{
  "d_model": 128,
  "moe_layers": [0, 1, 2, 3, 4, 5, 6, 7, 8],
  "balance_bias": false,
  "shared_expert_gate": true,
  "vocab_size": 2048,
  "attn_scale": 0.177,
  "init": "normal",
  "init_std_down": 0.0,
  "weight_decay": 0.062,
  "warmup_steps": 219,
  "decay_shape": "sqrt"
}
Below are experts of layer 6 (counted from 0) of a mixture-of-experts language model. Rows are named router (the router's row for the expert), gate (a neuron's input weights, with its number), up (a neuron's input weights, with its number), down (a neuron's output weights, with its number) and show model dimensions 0-127. Each number is 500 + 25 x the weight over its row's rms, rounded and kept within 0 to 999. Numbers have three digits each.
After each expert's rows: "mostly gets" lists some tokens that are sent to it at least half of the time. This comes from a sample of Wikipedia text that the model never trained on.

# expert 19
router:462483494557507470505468501519487455518493485509432477501497506490534490467502559500480501503459498476495485497493499517524500474492510520468495515471497525460485479549487445518523546495531515512471504496477505532463484485491501500527556527517495517483485519485479469497447513523497508471438486521524538510528483512460498506512474451487498501548562492513496478481496499508483471529508
gate0:507510514551500494480460493512502543470477502472494434507481479501493495536490498475484464440475515471491483505490507471480540482510502528456485531514511526453479493516443504483537537491483512514493504470495516492494488463494518488512431525471500525493500453518511485532500537549485515469497454535546509482527506530507533504516528477524511468508552489482516482518519495510515508460498
up0:523523493503532502476511511505483491495464512496508456474479462516513514534515505495521491492507515550457464502465556499506480527476513483491537533474536472524540527465509486471493515463517517508464520483525514518511475485493495537526502478494512503479491508464531485534494499492539493487504448553522499466561513547487513515507466481480483522508538488532480512474494559505548484468549
down0:504480489540432520514484544494524526449519522529525486481485488490469487534487509509507525520485510473519540522527478504488482528519480525475478497495508470462537484525518485489487479487519494520511504467471538525486465473436484513497445468502505551528502550513490472502510474474503490505447532507479528473513455554515479533510534487524513519496484488464520496470466473505502480494489
gate1:508482541451511476501472502460500495485534485506502514474503527501499505495486518485452516494499495539500512462507512519518499518493455472508484491541525486484512544541491546492475503526519494495495479494494501542533496504529479504496415484518495539481501488529477502443449488484496499490461518481533467493510540535465514533475539442464495491461500505475482501447491495475540474500508
up1:477524512462526505492474524530513535496529468518494540500510480503494533489473522487500500471459490551511520457504525499473497489500482499503440489503485516488527487509494560509522527475500481459527504501510510519528520530501484447478479453476478495515495499552505525461462487515498513539481483453516495484487494493472525544471530462515531485494487530479547523450473492512533468453472
down1:512495513509535469547524538459508497510534543509456470503488537482497508467525510516484532504482494561513528473525508512480525463510466505473516521487441473514529542533478467515497509523517527458546457521476493528521504492532535503520466514461461495491524484498485521471463512520478530527476500490504509528514507534488436454481493516477523493492486529522515509480484470484514506497500
gate2:497492515501551498468492536475506455479477515487504502501497457514507522486504509469520556484519498476485479516503491523484513532473500515494476506441463544498484486524506495464484471492500515517507473514574462506486480493482538526460550479486506491523515507517487506490486438509475546516477496479503528516532517510483499488535484461446511515539542500520482474496471499530506526477567
up2:555495483483526469489539485472511463502503513517495510506547535482516471465484485530494497499487470502433498488534525445476524477561511519491454487483476503558479529487488505529515554517515512482518518499514498502482538528501484486497469447518508478499493526523511514491479515478520432518488475538480490495453476515488507470533492464486474446488514520496520513522505520468509495502500
down2:491499507514500502487476494518462493488515524498466467536512517476463520500499504538515509474518465484519471550474488492496490490557512543502478480521518502532532486510493534549492513476487457512525487469473500511512532498516491536530507510607437502487512487506510544478487510535493524480549478506493506525515464488526502511470528522517500474483526490545492484523458517528472493482483
gate3:508497481564502500473486501488516487507523475534499466488473495486487496519503491550518474480513487510474523488494503470497519515495505499504487506416477513459493509505499531512495511509476495465484499495449464432498525514466490531504539498534470524530492502474477491464523532478473481513498469499515511453492514485517507480507436471529506500457483538516548522472492450526457533510538
up3:478491507498506498507510476483526485498530443522513550495540497509519506481526489480460470430530431487490557553534505487510491542500512521477523498522511508504470520506544495476449503467507482449457490489486514480480474494474506508501482547495484531520507515485504498500455470504464490521514528513490488449517489528517486501467436525486513497482490525499516515475516476504487500541502
down3:473512504480480495477517525468503522518536491492498502460494531501520513486523460527517531505461520510494532495516506531524516490473510476477499457472507451498535494486509489496531535481546489481493471544453532488482493507522517529513532463525514519538508487529455537527470539532497512491491524481488527513467524545470476466526532527514440474513546476550478488500526476519479485535487
gate4:498477492480482533464525520533478491518497469528483472488475529503496503514475469508510473496501460497505515461464554504462485523517491491474488491528531517501423435519500517494505562496486510512535511506485518510491501524473469486500530483481449492492512517480510522495486459475495481521494538516514476486517468462496492487508492563576471518474486512504501527478506502524517537552481
up4:519525490531549477561497504460496489451485474482470516514483482511503529506521475550488502494530521483523548478510494534510522446504501545516526530507459515466454534499482490498516479486514470522475496502504496539490521519489529551480490532557504526514479494491517508471531491508512524458522481477481476502457524507525519462495524505505481492439514509492510539494472492484470541531498
down4:507497533516528472466490522538458478501446497489522526506466505502499511510523508467474503505526480480537520511544490472481480507487493539515508513474503492513485551472480511534507447479490477512491529494494463510511497492527513484468484496483532517478489525499510522501483489503514564489504473516461480494497519510539530443465434513465471483542525495548520536476542505518513475440486
mostly gets: " ex", " comp", " imp", " di", " sp", " tr"

# expert 26
router:490461467486494489490503537533489464513533480503484472483507538542533471488459516490470534520482469554479474473469484497510486504520484521517497518498489463493544533497469538460507506477533509528475491479522499481511447530527498503532498492477509495498451470487514492493505466485468502497505539499501498472557445540494496450484524494536478530517456490494492524486483540467464467514499
gate0:497465504485530492466491521466448503507510458502499450511451540527471494509507531534542509488502463519513494503480535468461469512488498513460465520565498503480496443517474489505483483499495529493508565478526488536473497465525498471526485497499452488519480496459529492536494489487502497528508470525484497486504506497470515482492527533535473512532485480463537474518534464501462503500486
up0:514521458467532464493469531527493470499502534472517492516530522522511501530490492494494475491474525497497476544494526534517518520473480513495483476505517482495549515510543474494510545472495545528511465495480520567500445483484501535528502468511495539495509458545491498520493494493546482515458481545492560502498510486512510547463520479499524516494524536506471486481476509492485509464549
down0:542514472534495487508488521491523490520471496457505471486495517514476545531503517524533470467523516470507461477513490495479506510456501475522481508566505487452466475505469456486453454498510482482519493498520490459463523527463524489527483531525514504508470464491531521506497536542535481488473457521493531513500502538548516506488538458488473523495469510471509517505467503480497485466514
gate1:496494486507506505515463492495540477482502501467456454543434507499470465503508498467507517488521489529488492498515521506501469521457491473500533526505527496546514496501475447470540494477527506507521446471462532496533481495506489519493455487523507527502469496460509508492483475548478495505469511448477494464502498466441521486507503462520514504517518485535517542506539502500533449488478
up1:461496489484503505506566500484523521509573492486503498494528506449527512495454499517488457502495531512511498542525483514465493461556489491488517502496567521478455511460493519522500540508492489499516493451485501542544495566485526515513511496513481518510523469491518497465515504503509461547524509529499521515498515481454500523530507456501527466504499472492526519480458509515510516503501
down1:484518478524487478442496501502502531493516522553526513483511502498484486518468496463493492489511502468518527485519530520485547507537463473481544498528447526477490440495499487494450480467508504491463510497567504488483490520460447508508489488494511515494489467503461529466502536453486469485491505510487478526441510485473537529492503521477501475551493477501499502528514525536499460515479
gate2:499534533484498549489530471493511492573466508498526533464511524464512497528498534525483481552482514488448494473509507494465492492528504503472512487525502504481518472503496457523506449484491499474486508464530481521493555509491507467527442507483486495541501501495494463464540489466505478499500481503453473497522473439510497527535517486472532482495520521508485490548478529530482509481495
up2:457476529506511525530527509524484529544491448528488526504477516478462488515503522487468468551536476504509481541503515511486460501514536465506509510506520494499512438486468526519459472479516452491511520502510482509519509463523475481496515525469471463502525528488514503519473513488516495495482524497503476534499526420513523510530468532532521513468502528510476519463456517486509484545524
down2:491457470541486510479518507504458484493459497520507482552476487486514486466475494517529488536484480482473510485491509489477458515510499518466467514485491522503539514525482467518518513541525476529495430536541486457462519512539509480533479486485533506509488510513510495539485555492472488512478485503492524467486511521505469517560460487526540513502544487524492537488513512451497528477500
gate3:490489526511518503510486496507528486474513474536515524508508491501523477506475529483521501481503544500494489488497511472506493508528526523525469541449497546441549436504503479513526481484464502460490483524488515491482518512480499515459534488539495508483508533473474478500465515490455511441472493519493496534514491486543494526431450494517544527507481488509546461505526514525534476478493
up3:487487478516506517504495491543538561437520497515531470488517511497481453471504485516530491483510554512522527489545499457516457467554505510515507505515516491520530507466504453518522441466479502494466502488491504482520510533497502515478535485502520464483528483470447543501469500510472506524505523527514458499490487508517507506462498490503521502476474486481525481497506526527539474518438
down3:516530480487517506530525487494474437541514473519489461522510514493486519536498512503464493495514512444496482477511527499519505507509462478495480450501518494506483421557527490469513503492489513531482519473521495521493524513512526513478473507493520545515533478476546443498528496505526511466479462499468492515497499512460452493528480443498515500501469506537527508479509504465510502467551
gate4:495532524500483485515478488491518497501497483510509501507537475482502514534470503457512496503506529507523481517474527502524497510481494505482517462573515481464525525508485493538525486507502490529501517488480501475465464546464508450488544456504462528532477509491460488477438514527494571504442507479480483500543508523554457487520473477517477526496523507477509496476502474503518501540531
up4:485503468525492482474533515510500476496512451487468534524517483470479509500470451516505496458517451518494478525520478447540485531484486483471518492495524519513482500471479522492527531491508472509529513502519477486497503521517508504501541541483550490562549497496516526497468476494480464546492552504487528533522503492463501458555497518491480473506510524494555505501494479488499500481438
down4:463467504458438469547514459494543516539476479513504497533467532492487495519489473506509485536476510470491485475488496508491509528525512498513511507555496542529515498506451464479553509514511495476467510523511496488511520473484508507488513492480505502507477499555458528520507552459521476493483431481471495448461465516506489488487505509491505491524468530514487487533495475467465501482483
mostly gets: " bo", " Bo", " early", " just", " g"

# expert 1
router:489476522557485463512519504544513551492521483475448485466484533480522504458476508506494503491532496466500505521527500492526466506539466513490540492508477491521521456522455481482531459489540460462477458479483481484500498471525493489467483509487537566529521459489478531507519502474504495463471546514491497503497480534472474520514475527494470478491479484504482502536464495492501495529484
gate0:518484506504499481482482505502531477480472510489490481504491497521528483512482522473517513489442493511510475529515523536511502508495457515535524482491481487468485481490513532537497538491493518456468559489529543500480541495473504509496510516521480523464476508499465513539444489510548521501522472437505483468514507481507533490497535423448482507490522511525498484496555511527471451481497
up0:492505474535484508484489518542503491507489495532512509486507489506508464514464460473540505489479511516491456461497522518466543451507508497498441484516494472510530490461494469536515512476506522487496441492487514488478508494452540468482479451506475474483503475458536440501550490458497469531494448522478488482500512517545508526470504490512502533507499462493518470526475513537488519492488
down0:525517504489548518459474507519512484449498489475536518518475506473506517524483519514486471509522515504539494529472538476514499474478496513527527514522463559513483502445526530478492463527482486499492536480468472487519517480493538493465507480478446483488513456500462533485491496502511501517497537512519504538544516497501513471479501520480445472529462493473516480518456453494504557503476
gate1:491520499477538478576435500513498503482461477466499526531492504513460481490478504571456436534548461476484558520461500521492475505484498500481515499486484481509488497534459541472503492489486526480493478484476495525481537479535514494499511476516490514494491517492497489475498487469497494495486523484475487494473507456503545443470476506515493509484517521499531522493499534529487536499497
up1:517533536515486478505476497485490477458496562513501497515512491507516475536497493520439527522495465518464478468530504530536500517467521531549504502492501498513547449492514495505484450472498489477500493501516500465511525482544518477532477496490495532532499515549496450521505495506489500435514509516490461518513482512514493516514566465512479501486490502535505518532477514507516560544496
down1:522517524458470504528545543527496524504501494494479491492543477527501533474480482536516456453479510460537487480473528480506515505484543539507516489468498539536516519498543454506477487507491506446486487491503543470526507473498531510453519526494465535497486492504478492481481514495501487486502520526494513522479480552493529531513487512503508448504484514513524452472491500473464553489545
gate2:513477498465507508514491517524506501500486473500484526510473515473490505470512518520527505467512522509472539485486477512523510523505557459511464478488511500476469497502512522442514481495498465531481513516439485493458506503538507487488480478532478502526473508466471531504530533534548466534530532510564512542502516436514494495428486507510540472519503519489505487483547493498477478509488
up2:519512485496513545474511510497477493546491573499481505521491484536470439504526467487507539490502489524540460456480493488489542478512487453501442450542492532498526504450494492523493500520491459507512474483541501480487515474474504519528482515488526480505504488520493511499512540520495485504502499540504507498496562516508468468515492489503535507519506539495506455490519471485533481448531
down2:499480477482509514472519505532487506511522496532448469517552536473524506490464524473505516528460512459548544534520530498516475562498463478530522488512462519519540480505475523525501503494475514494492482477454520506501515460479451508471537450461465518536532499486506513517512456486486488501506540503484485505498523511487482459505489520540507489480504514516497497461499507485548542520503
gate3:521563507533518505479486501492447506488496546439490497521479496467470556527505502504467525556455478506493515504532502474496529487515450491537480506489499500470497543507486468486511478526484478491492514460456542534492517499488467481510456556534513496489483490513513448486495495482473472487484469510464512491526519469492508493490542496493444499527498456497512484499489505481516530513493
up3:469525506547556545470509539506499503440505451510475522493544494522473456528478504486472517497532482519495497519428536559491453501540484533536526534480505494494501496505487488487470488510490487486504518468464480500486502485501487509476485515494489507501498533470517466453466501537497514505492521499510497452477519496529510483498531524510496525453500481526479480466461475494462531502493
down3:526476504468457490523505551493524526466491454519511493517524474527510506555507522500495549478465488490506483505529487502491501514476522526540495510486523471476482473558476523453498501489498527530473521473491499526514476516507494492489489527527446477520491468460472514486493480493486523497522564476501514519514543524464495503518510455481497458487520499473503509482477546454484566476501
gate4:521576486526530476482453502508531511515422481523504515502502502513442465514496469523514507503497497463491485507485481527521541475507484559481490525486502520474471498520485492514486488559488485486530498583506481559491481491543494469473516513506492493521489482506519483497502502517476507473501510473487482500505499505479478497450480526541507525475514514517473469510482487491523543517536
up4:509462500486479484551519532480489480483533492435524476513481475474511498476479524478519496529493494500500467482497494476513479526495499454514492468488493503489497489479546537503540520460503531453479516493489511475464522552457549533529512482491507502501496520477524514506485493510525506562518504510522569481520514491503500461518482513463464445519466495526546527493501485534495478490465
down4:466476471502478483483501506480494486498506468505530477501510472482477501503486503505552496493513505476475455488471539484478508505462513487512545484529489541506492489512479492470522522512490493525467521505489494464524508482472441469477495504503529530522498535513479477492468538503533487444510532503502501471509477524505440528461484466437425514477465504505554481469492485519465511503461
mostly gets: " co", " Ho", " su", " Jo", " Co", " Ca"

# expert 32
router:488494521531485490544468520490494496497506517531471494501526538473516527534522517459554473516483489467525494517521517515463514552511501460469453549485455473456481473458473520537525538517481486485498501512489491521505552526532477472485479453533487490482474510516503497548510467496494472536486504500516491550466471494506551493472494480461529511505491513509506495513502518530475509530503
gate0:512521478466493508469462513495470481533529497475496477543476477519510453496478500492520531506517480499498508494507487467502543496463538540513535506497532499471563480495487522524505481436473478467489529504532500473495534504472528484477503527451501474474506497496482476497510484459471511502479485465441459522489495511504518486533486474484494543511525471434491494493502507507552497493447
up0:477467541484509520472506502488541527480465489470498526446544484516493496479467504486537466445479490518490495551471513517532482516498538508486479474523461524496477521497544479487476540512562516478469475495535509524498521470508498505480454486463519508485494461505539507483509524517488497494492510523512501496544513479512522480488519485529453480476502503558507474491469464558498495474517
down0:512519541474528498506453495526510498483480461503494429512531510509506482470526505515478523539465534521497499495501540502443538493498496505513478528493567492483478529523505501476509482454491530496503461470514463510530512508471525460489524527489482502476544482496527478466531490473547498485500518492485487507458498499449499507492449522515454542515547500485489489482501519491526470472517
gate1:548524518517534510528530484522519505540490465536473481482509526503478503535453513502499457530556515507480529492516496460497505500499467487446485484500450504509514541474503497524540508508519483531476467489518450520487503495505498509514560493487461521529466463489494531469533510473501465455473486507497513525514524516506508496505494503515477480482511507512516504493518497454533587508529
up1:519536551480511504492533473494514528514485500489485532479522520517453472521476557457506509485527502473516499474479502497483524509530472552497560499460439494513511502510508470512544524492509516514487504524496478518502523505508474529489545537459472486502496499534506474514515498554517507495502530493506516494493472493550519496486477525535528485487479544547501453483475456483467513542522
down1:516466493495480491490534519534505476516513499541520514541493519520483504500526470527490521512476528515507542521531480526493513485541492446439459507474497512525553515506512472531492481508565546485513556491504499491472518458495549487508466448497483513521505494487470495524459497496528533492535494516556507491499481506531518503523467454516470504492476477505500508517470509525497527487539
gate2:526481538513475456495482488504484507480542463513523497506482554504488486490538466510489512484528513522494535520496526518511498516483462513511528506477546508447516474461562519487478461519468501480497508498513482493474487508489495548503491508511519554488460448503471542532500494525501493496562536498507473484524499524528497469494503500459510518460482494481455543454523462495499480491525
up2:531503498494512485474525501473507522522487474549487482535505499517536505505484506492497511489467488477506514487492540537560522481480470548422501507563498499505519499513514459499514492450536454491458522555497499520445489555531476472485527520514531499494507514493527505486488514505493516479474499523492523520515524497525526489520508516485506559495513514493483483518454492507491508559532
down2:479486510500469489534520543487544523517501497451509509511510473509479476484514492473496567486524497508509487506474531495525537496487515490493476479496525466446447524490455513427527488507508467473507504510518458485524462517474463534481481503501520466495508515488532521513518496520512457490494533465485537517507502467524548545501489508467505528495549480449495510519504506481482521540521
gate3:532502513522513503503482485473441519492495457537506447519502496493474507515502526451495529509512483514468510481490502476488476489542459500489529539549478493472470513509502529481530514470534480499442529486511502518433520530469494515477498509481477455526494511499507533536514473532486466481483483509536486488521504511493482510465552484562443498551484504500511525505527489487517475499506
up3:478449476502516542530519510506503491494463479553518483506495507533501534509528522516447496527549499467527513489492488492478483498531457490465514523524460515491462500471448494483502531457484513489492505460506482514522513474497469482491480481482496515501469485493496535532532525511534513465500520473493515524553533478506548488441541523534484519459490534545483477498501511492501504460516
down3:547504469527486506539494522510557523490478532476511544467469469495489548452516534506500557452498500504542461504507499536548501500482502507470487526474494512502491533481488488484534498495444506505501514525483489486511490537568514505489509502463496480450487457508500481475530536510483487477459514462460526535535518502484525508484501529465510505502518482499463498511498479471500510522490
gate4:539507490521512485498446487535497516520511519526474500486490512490508517489527467503527515557479497453479511470489482523516509491466493551518482493485508521508509499518493503493535543474497495519498457486482474471476499491480553496492470512524520478524484448525502483482528550518519499486505502508507453522519444466460501504467488478462525555475494482551519494441522445534503499531493
up4:492521505474527564505543475534491520508479507526510462473507518511515533542521479476512499501500536515505524475524492525519495481489547536481455496518516489503465522521501486486534553456483533524471498515544480527508475514501538505490479496516521460495519503511487490524486506517500510501502481563534498520501474487483468536500513487508553533498493512516503512444482478572540525530462
down4:500519517465489459509521501454488528507521520465534516503514469484519476451529516482516521479509454490529498537483495520476500498487511520497503503490504454475460473519536517495510480474507470534453516482551493480490495503489469501525465513492466471487459502551497528477482532489474512434509499495536516520489529474518511509510478449496508506549473504499526473511545498507440459473534
mostly gets: " Born", "•", " Country", "Species", "Personal", " List"

# expert 11
router:547512456505518497515508488491486459467482543478488499452521505529534476486479509549460531467514508483502501453489508482530490494517519486523507482491535516483486519477518491481537502506520491502463468541501524521485499438493469507500458517483503474482511550504531494474469511477521495497474515524476491520475505544508516517551532517494496501517465513501464523479520440537511535450448
gate0:482470558488470492486510476493518528518506515468487518516501475535510510532493488488534503523512488492509508538477521507481511544468491500497481475494499496542476501501511445487479501497484535438485495502546490528455492519513517484473489435475511494460500472474455524545530534501505522550485471480475503532495536481492533499490465510523554548516505436496522482487496519500492499514541
up0:554479532569489491471528481537507542497474492526528533489521490489487522550447515504502480501460450542479497557478482514500482560497525514528500526478512476512515508490498510455512501517528513460486467536493521515514502512451481498515475485506511490531513481535484503524508523487512512496488460507488499528490515512533549540478484495476548518531518473511483479519484491530489498547503
down0:489471534458541493484522493524479523496513501463467451484462531514471458488514490531529523496460545456520514550537476495500495512520533494492503527532476511554494545491495514540485468488531499490447499491482485514504529510523487494533490487527485490573531483509495489491514499516533477499497477534524488530458476495547514524504507508523504482445526479517479546504509482484493506478482
gate1:490471496528521496449511463499478487485493500470476515485511472513489519456470532484512468494518525492527465505495525507491479471475496527497499502564476475474503481510574473496537475540494478487475524471470494471501497489495535460469517474466503476481519513506524521537472492525444508506451524520548501496521459511482481457464510483521471541516517485470484448507471501491528516493520
up1:465503483491503518475487476487496471494506506517480464504512498560489491511514496449488491476502509479533473494540465502496502519446480533491466504490485491493479454496528506515527515536489498466518535499463484446491484494535520416495438493493462471453526522537518508529478456489496519539486516492513490484461517509532492504476491509508481518483525480458488466525471495532536471478518
down1:530497461518476483530483472500515494500496494496468496436509535446523504481481475482496521479555511470530497513506535546531473528511520514523531527506497501542468499467520494458506482493476491495485491461464499460515546501490511529516503521491523471488488457540494522497484450520471474532491527504524494507478484449509492507522490491516509531515485507495501502469453488485449578481487
gate2:480502499503477494515499510468460496495473517478483497509489513486507473540483482489483483510492530496482452481522499507499496539453466510464479512508516525479503512497523504483448537459457519463475464499477487501549456535508501475455524549533467540492475467468445531517486477498537493508456527531503492473520520454518467500494494472446483526506530520491511483496551492516472503473494
up2:475515535526520492509470518525529468469454474500476522490523480512493560522476559474510509485462503460479462525473528553454511519505490498521485528514493521537481509512549467472523520439460550462485509489499527523534499525517496486507553510506483478468504487507468475522469501561477502496481498508490520505543474484513495504513509467500515516532490499503468493496487481524493480518517
down2:490498496472525492498526520466499498474541454498513560512494509526484497544481500535450518485487513553471495463460508458490510485495514476523503518572496545506510533496445488488452543501507537482511516500489510496546456490544471491483508494473510491491527512499525496495485510515477502547508476495467510534487523552498484471494494489493532523502484490519446483499527482477471479490538
gate3:464431510517519498509529480491492529517475514471479529535512467508540553518513482444500488500490502510501470518482487562531507530484462506520522497537506514482467487512488530539440466508472518485492486507500443497480486449503487473498496495480523509506501490528525522449492517539486508483507508496486488531541463498472558472499530467516534527507511526478496466484512509503525532503490
up3:479472518504447522522507541503514487470453495490516535510523494482534463488493476490520477525564472458538474494479506468482505441485507515558481511501485483513505493469447503502531495458486508497505509533502485532508532497510489537444528489529501488502497516521548503519487489463472501492504537478483520530447523507485503529470518527528475494516541498534509501499519502512548491515547
down3:497489509496506510488520494512484459524501490506494514537532520459493476501477503500499518490465450494494498508510476484546497473457499507453508576510506526470473494538480520503496528503473473499521497518535465475538472522529506505481531491468517480471497504504518518519482561512507485535486510448506499512484492496547480532487579487479502548468531476497474525442475523467480503480477
gate4:482456515551513538548505483517535481486483492463490488521492498495499519503518519528497446504536494493495491518480517466507468474513462499481520491543441522517478461500524498497477496463482499541500480507476464545495529489454518512499497497491492568509496512466543444467504479477445464523478475494482528526477525521488487503499482483502479478474507481468511539474479490518542472519478
up4:501455509520510547506533476477552475471468500484519488472536523482512494519526479510476514538511503496508475433486523501491516535468552495510519528503459506485495513463516470543453508524526488523495485538484455458545517470485553476498489456528518491515509490462460503537478543498465504496492476517481476493507523484525460494496486467509523513510499495479462487503530508509500475531473
down4:525493514518513489493517501527532469447484507462473448491528490484505509492518478487524491501483474529512516493470526501506501505520530516476534468483522522510515534492548471493456519517510489475483478479536499486521543489465533439489477501494489493508494496518498439486488543478469527506477502526527454454531495506499476490598489521549495519523493497535484530477533506483506490521498
mostly gets: "li", "ri", " Li", " Pri", " Ri", "gi"

# expert 44
router:510497497451476535492499507478528504497508513447514525449524496542500487479527488500502521449478523514521504488534471443498509478520498504463532525533534495528520510535537553495463482471511510548472501455553526465519476501509483509517485510451525493485538510520520506517509537490474497475509538468517514494498570497522470484526517533543489483481510488510474523474499483474511496499493
gate0:503502531502497535472484483520462552481477518518494516495498455493471469527470564489486478512517479505487503487498532516493493546508469491477478500498482500492531472525494478495517504503486454480533557511482519526464480529523512486484490513508480481505493502471467526477473493546483541576449538492482446516495488543463515520496495459526504511532497504497482521459492473526470522528528
up0:509536492510459508463492531504542502531468491510510456490529482485448474494501488467547485483465481507458485499483470483522477487519491501474480512472512530500501487505442503513502491477494520496524525504534503481522524510531520481544527506517508555517498505532503481533490465468485511492435485498487508550501470482454463481486528492450487518492529464491523479524473565462500511501467
down0:524475497497486549463489506511515553499472475495505549461536497499457495521516491477500506493490532517480530486492467482497503520517517525493521503530513507477527546508502475501517464550511502478485490516478491555506504479460483489500486441491521463463536524512480496519522537492518535513514483480484536532500484468540454512519489467525473523509492449548549503534498465523481471465513
gate1:477472542515476518496481493539498527482519506508490506543468529519483476490511521523490473495531442466469509510503533550514487472474527504543509537480517525511506493468464524515522496493475502471486469524504438531522533536523520529492503494505502516513469507494543545494517475483552524521498511505509491518487464505501522554498485480476478515468511496480501486523506575519540503508559
up1:482496516484483459494495526511505514483509485512494486484478536468475551558502537481474480485475479510518477569509494568493452493515487511495536552503500518487521490507492484513498524518529477491457529510492475472539510491458497514526451546521516488483511519502553524483502493500509511522497531497477491560472522484556518552471526498517495484492520553489495482484511487513529506513522
down1:480503542514516467488538506496436525505552517476506511471536474497508554494511493538458476480461511485522522511502461503516507488457530478493512482493469457490481482482512496441495506494483486497507479508492460534507471501508475440489507511548476520474558475477490509494503482484523531513474512468501534491518518525482545492523505515497512505457551507467488487502461514505453497480536
gate2:482486475540507506491526482485526509507492493513522490528500516496508466500493504471519512535525520514482526526480490543505504503486443466508490521498512497507531499483517501516505493546492487525516549484503461521496511502525502562493479493503469461543470502498540478506503503531526469501491463565521506511483488492463529531441454495469530545528492438496523532476472529571514513485490
up2:507495442483488482461502491508462475500482551479485511486487463473478552532439471547489459511509499510458466466499495479487531518485462521517523510462516506510488511531489489515509474463514497467514498535510550542503526479500468480475460527481515504524498479454528527506519475488505506492500428496483478429497507493494477511478521494478480495479529527499482462516508495474493517506490
down2:510494517525474534523531465502491528513496490476515472504470508490493477539461471505525502526486527560542469485515462517521511479484489481537458481511480551470487509483533456514540534484516486516522462480528477509497497478494534491471469427506482499477517505497515505449469476493517497516508515507531530491449506472485500480493528457487488431501539515508499496497491533469536491509511
gate3:488466515517515486531469474489503468529537492516486461519464525451498504518491515495525468533497528476489488482456479486468499491442493461487474504497456482522532545510530446480499512492519500493476495501508543507489491523507542506453489500477488467492456505491507488541529533527544520495509497495461493502492487477513555508492505483483483531503558450497494484515533536534491503441492
up3:449498495475493512417511505473513547532509534474474467520530487509470487511478478518505505465508483504507469468521490514500502532501540513469540447485496521519497435502473497518483467459525502511498531564520507542484504508515482496490498525530487505516522478478496490484508532458505524524490497508457500524465472487495490530524525489501523454482481513543481505472526485482484550534495
down3:442476538532534490489489495513478508520539559451466508510512513518486516519496486467504547528486520497507512497522490534480461545523505510490461526498545471505475485474477488517487531520532473473518473520485439493469511502482502495516550491506483487484460518506493508481489486514510526473525497491483518474513460524463515493519520500517445488505530445537546498527512504490511539521548
gate4:531523514501530473508501533493453487509492484471487500505510445502505514520512483469457498546470495495504521526467573519523509515495534490499475460552473540504471481514458464490528524513514483501512512503509432510494522507521479459496506479513490530486471478446509505463512434498509530499477517506486494477501462527499495464506483476516480516462481518483520499511488473485561518483531
up4:493511486477461474460510508541553504490485530521529477496491482528484487479519525505508496535480509500450529483503534490562544513515480492551506506469481489499519445536509511506445488547516487538524500496497514481507535488510493476522548513546517499547505502523483513479501474495522501459544524508487498491545494548518488476537499528511443465518485513484507490464497475500523536510499
down4:541500457498507485472479490503479461487529499450544489513482507495477530465511471470501473532504513504518506542452467514504535520491486534503508479496452531485475448513520494512488541516503525538513520512502494513488546517479529484433467469500487488481478485508505460484476460482497470459494485488511495538500473495463482479528470478444501465488511513493510530479484553462505531521511
mostly gets: "'", " —", "‘", "ы"